Weights of a small mixture-of-experts language model, trained from scratch on English Wikipedia: 28.1M parameters.
Below are experts of layer 2 (counted from 0) of a mixture-of-experts language model. Rows are named router (the router's row for the expert), gate (a neuron's input weights, with its number), up (a neuron's input weights, with its number), down (a neuron's output weights, with its number) and show model dimensions 32-63. Each number is 500 + 50 x the weight over its row's rms, rounded and kept within 0 to 999. Numbers have three digits each.
After each expert's rows: "mostly gets" lists some tokens that are sent to it at least half of the time; "comes after" lists some tokens at least twice as common just before its tokens as in all text. This comes from a sample of Wikipedia text that the model never trained on. Tokens count by the router's weight.

# expert 176
router:484497393545638458453560512581554513625539553524449560463448506419527538523417503409518510570577
gate0:572585545477493497613542475584544481492419497477565390538434476528366507519654475536481441505429
up0:433536419554471560429479555418517492460553588565511560517492469572550474497452531559525475489477
down0:580544422505492486374531461408447488585469443522534500475489420522527464605461423545573444548539
mostly gets: "viron", "Som", "Ge", "dem", "plann", "Tri"
comes after: ": ", "| ", "; ", ", ", "- ", "of "

# expert 154
router:458489490526580520533523539469561572510480493606482547549483519537484423497470561479413409545548
gate0:508545401504462467545418520473400466545489566489507456550500586557477625506577458438511507489528
up0:527452501440531470505521529512534454571587427552510498378532390572562428519472474563478542528444
down0:570529495557559467509613463528465412576483483481407522553466491527548444584491499537446573471460
mostly gets: "inem", "ik", "till", "auti", "ram", "avi"
comes after: "r", "h", "f", "ar", "el", "Ar"

# expert 115
router:506520499539527461454419537505525512525488517542432485568508531516554479421559460433448484460546
gate0:493552541581492501570495545496478507391519523444509588484507572562490514563542511585488577494467
up0:541510438500573408534517573479495497443570554488465497451532499574557460594533482457579480497482
down0:527458536449489445420473558496469563475594524506518463476589558581506464495450507401573377465489
mostly gets: "Zealand", "him", "esh", "wan"
comes after: "an", "am", "ish", "Man", "man", "Japanese"

# expert 83
router:439436434549551393423515463541561536556578532523441531436468491414516513574518510475523503590586
gate0:537663584522447541431615535471504492493497501489509553471476525445523543530521503469476569535422
up0:559450474486538587517495413488468497540500510517522523520567458466423521551454560358496471537563
down0:525493550376460534525513523516591576481495483479406516586596491482442485482497587549508476529550
mostly gets: "Ni", "traf", "tax", "plat", "Cam", "scre"
comes after: "/", "; ", "and ", "| ", "& ", ", "

# expert 255
router:425495436489483413534537527515522574508571528581507439483425503460534485551502503473521491525533
gate0:441502531487517534525497463464501511452518521533527548586546547436502475587450508572456428459482
up0:524490507465455441502524402448546461445529475579570418546564519447457486526470508495471432517606
down0:523512540515484440554410447566465529467439519503451587487431522558522477550572491463521503590562
mostly gets: "exp", "det", "conv", "memb", "deter", "sup"
comes after: "and ", "an ", ", ", "was ", "the ", "to "

# expert 44
router:398430530491507480494495486496521490467515430514433531598492541494524515486543490431431495559497
gate0:480580472471458484521496499504412479482517519549486479509593530533471385481556504450531474568525
up0:490453479479556513498611466375559502518481539534591434483504451535495524468384516468430447512505
down0:500415544495519568337478491493442555452440549549470513507429496436503557523569418549471436514529
mostly gets: "iro", "esh", "io", "Malay", "erson", "ado"
comes after: ",", "ay", "y", "th", "ath", "aw"

# expert 199
router:484491553541571510532414502550526562431467468558464583472556524501555446572485549428497467519583
gate0:563577438555623549501551474425505450543479526494569544621462457513436478501583470456458422385432
up0:414527485520474417557423527476498524500554550396633511564510573559546538481593435464476563553409
down0:491484535424441426528519434494484491527567560405534506462447496464516551557516552589432531499561
mostly gets: "umb", "ub", "Thom", "aph", "igg", "eph"
comes after: "K", "S", "N", "T", "Z", "I"

# expert 155
router:453469454520538385456461486588564526473549525579439534498464534430524487473550530526528501564569
gate0:545477518506525581540485486499555545469572456530550460567536495365492509531472501601415392550488
up0:520521508523495567431386464520535520483390571527502512470507539557477461539462473483549518510555
down0:516471444486576570489511552589447445492505504510567512539528522450495442492511456543513479564537
mostly gets: "})", "www", "system", "others", "addition", "members"
comes after: "[", "^{", "(", "2", "^{[", "ne"

# expert 250
router:462462440525512419530569537460530499513523515546449450489438500466567529426533577478577534512561
gate0:548496456427472449410473433435503542500434426443499555592432428416481562506486426462533479503514
up0:510479479496539489533528540568503497511476613480533460398586519497617467444541526544496488524544
down0:536458540533479551522534452474500520426637539586502524524498459455532494538444488609393469507421
mostly gets: "Oct", "Sp", "Br", "Dr", "resp", "Cr"
comes after: "(", "- ", ". ", "\n\n", ", ", "the "

# expert 198
router:503499441477589525435476531558495602544506465536436546486447459462542548557518532452577461551566
gate0:562465589450564430422522435550564572547474469435449515478446593607423540444574529542423554476469
up0:529465501579527441554418413578451402479544532525534598452553465467440601499430452421529505539441
down0:519488511541553446592559546573552502436444607470442550483547595396543525483481496481471584617488
mostly gets: ",", "′", "°", ":", "."
comes after: "0", "1", "2", "3", "4", "5"

# expert 207
router:481485611558515511515508440560521580455544531559445559458453552556506515546555463401435470458540
gate0:509424473490449480528550464427536510447503454512509427446495452438522565545492485509557552538446
up0:487522399497574446526491533462563541416470510433522480577453541476547495507490437456440426514468
down0:515505494431459503458453477455544520501580556551519509531527448388480529456525525533513503480462
mostly gets: "ć", "ria", "ini", "ci", "ino", "ón"
comes after: "z", "om", "i", "ig", "az", "í"

# expert 18
router:502508431495475528611510550565536556444540494575419507404552489425583415550466556475459436547518
gate7:498562531576470552496396519519457538458429540559523531480464380554511540572592506572532484511534
up7:495519456532476563480468487535430446450459544584502527441515388475501496603567492548518526526478
down7:546493441546481462510562451474442482493575440435545489566480587524548499454497477534576590520452
mostly gets: "Species", "thu", "ric", "osp", "Andre", "loy"
comes after: "L", "Le", "Cl", "l", "Ne", "El"

# expert 253
router:452517449491509463514580543525493603492483481529460511473418533508600477566424508503514447548544
gate0:635541424456468529523532528494470475477488512554490503559489492457494521494515465422455398554532
up0:544551489429416494500467504538532478484455517531468579492478484473469591517545428477536504565532
down0:507464457521470567583569433541442507572445485408501458471477490493531480496548516517527476406435
mostly gets: "unte", "mul", "chan"
comes after: "F", "W", "Gr", "f", "Fl", "Be"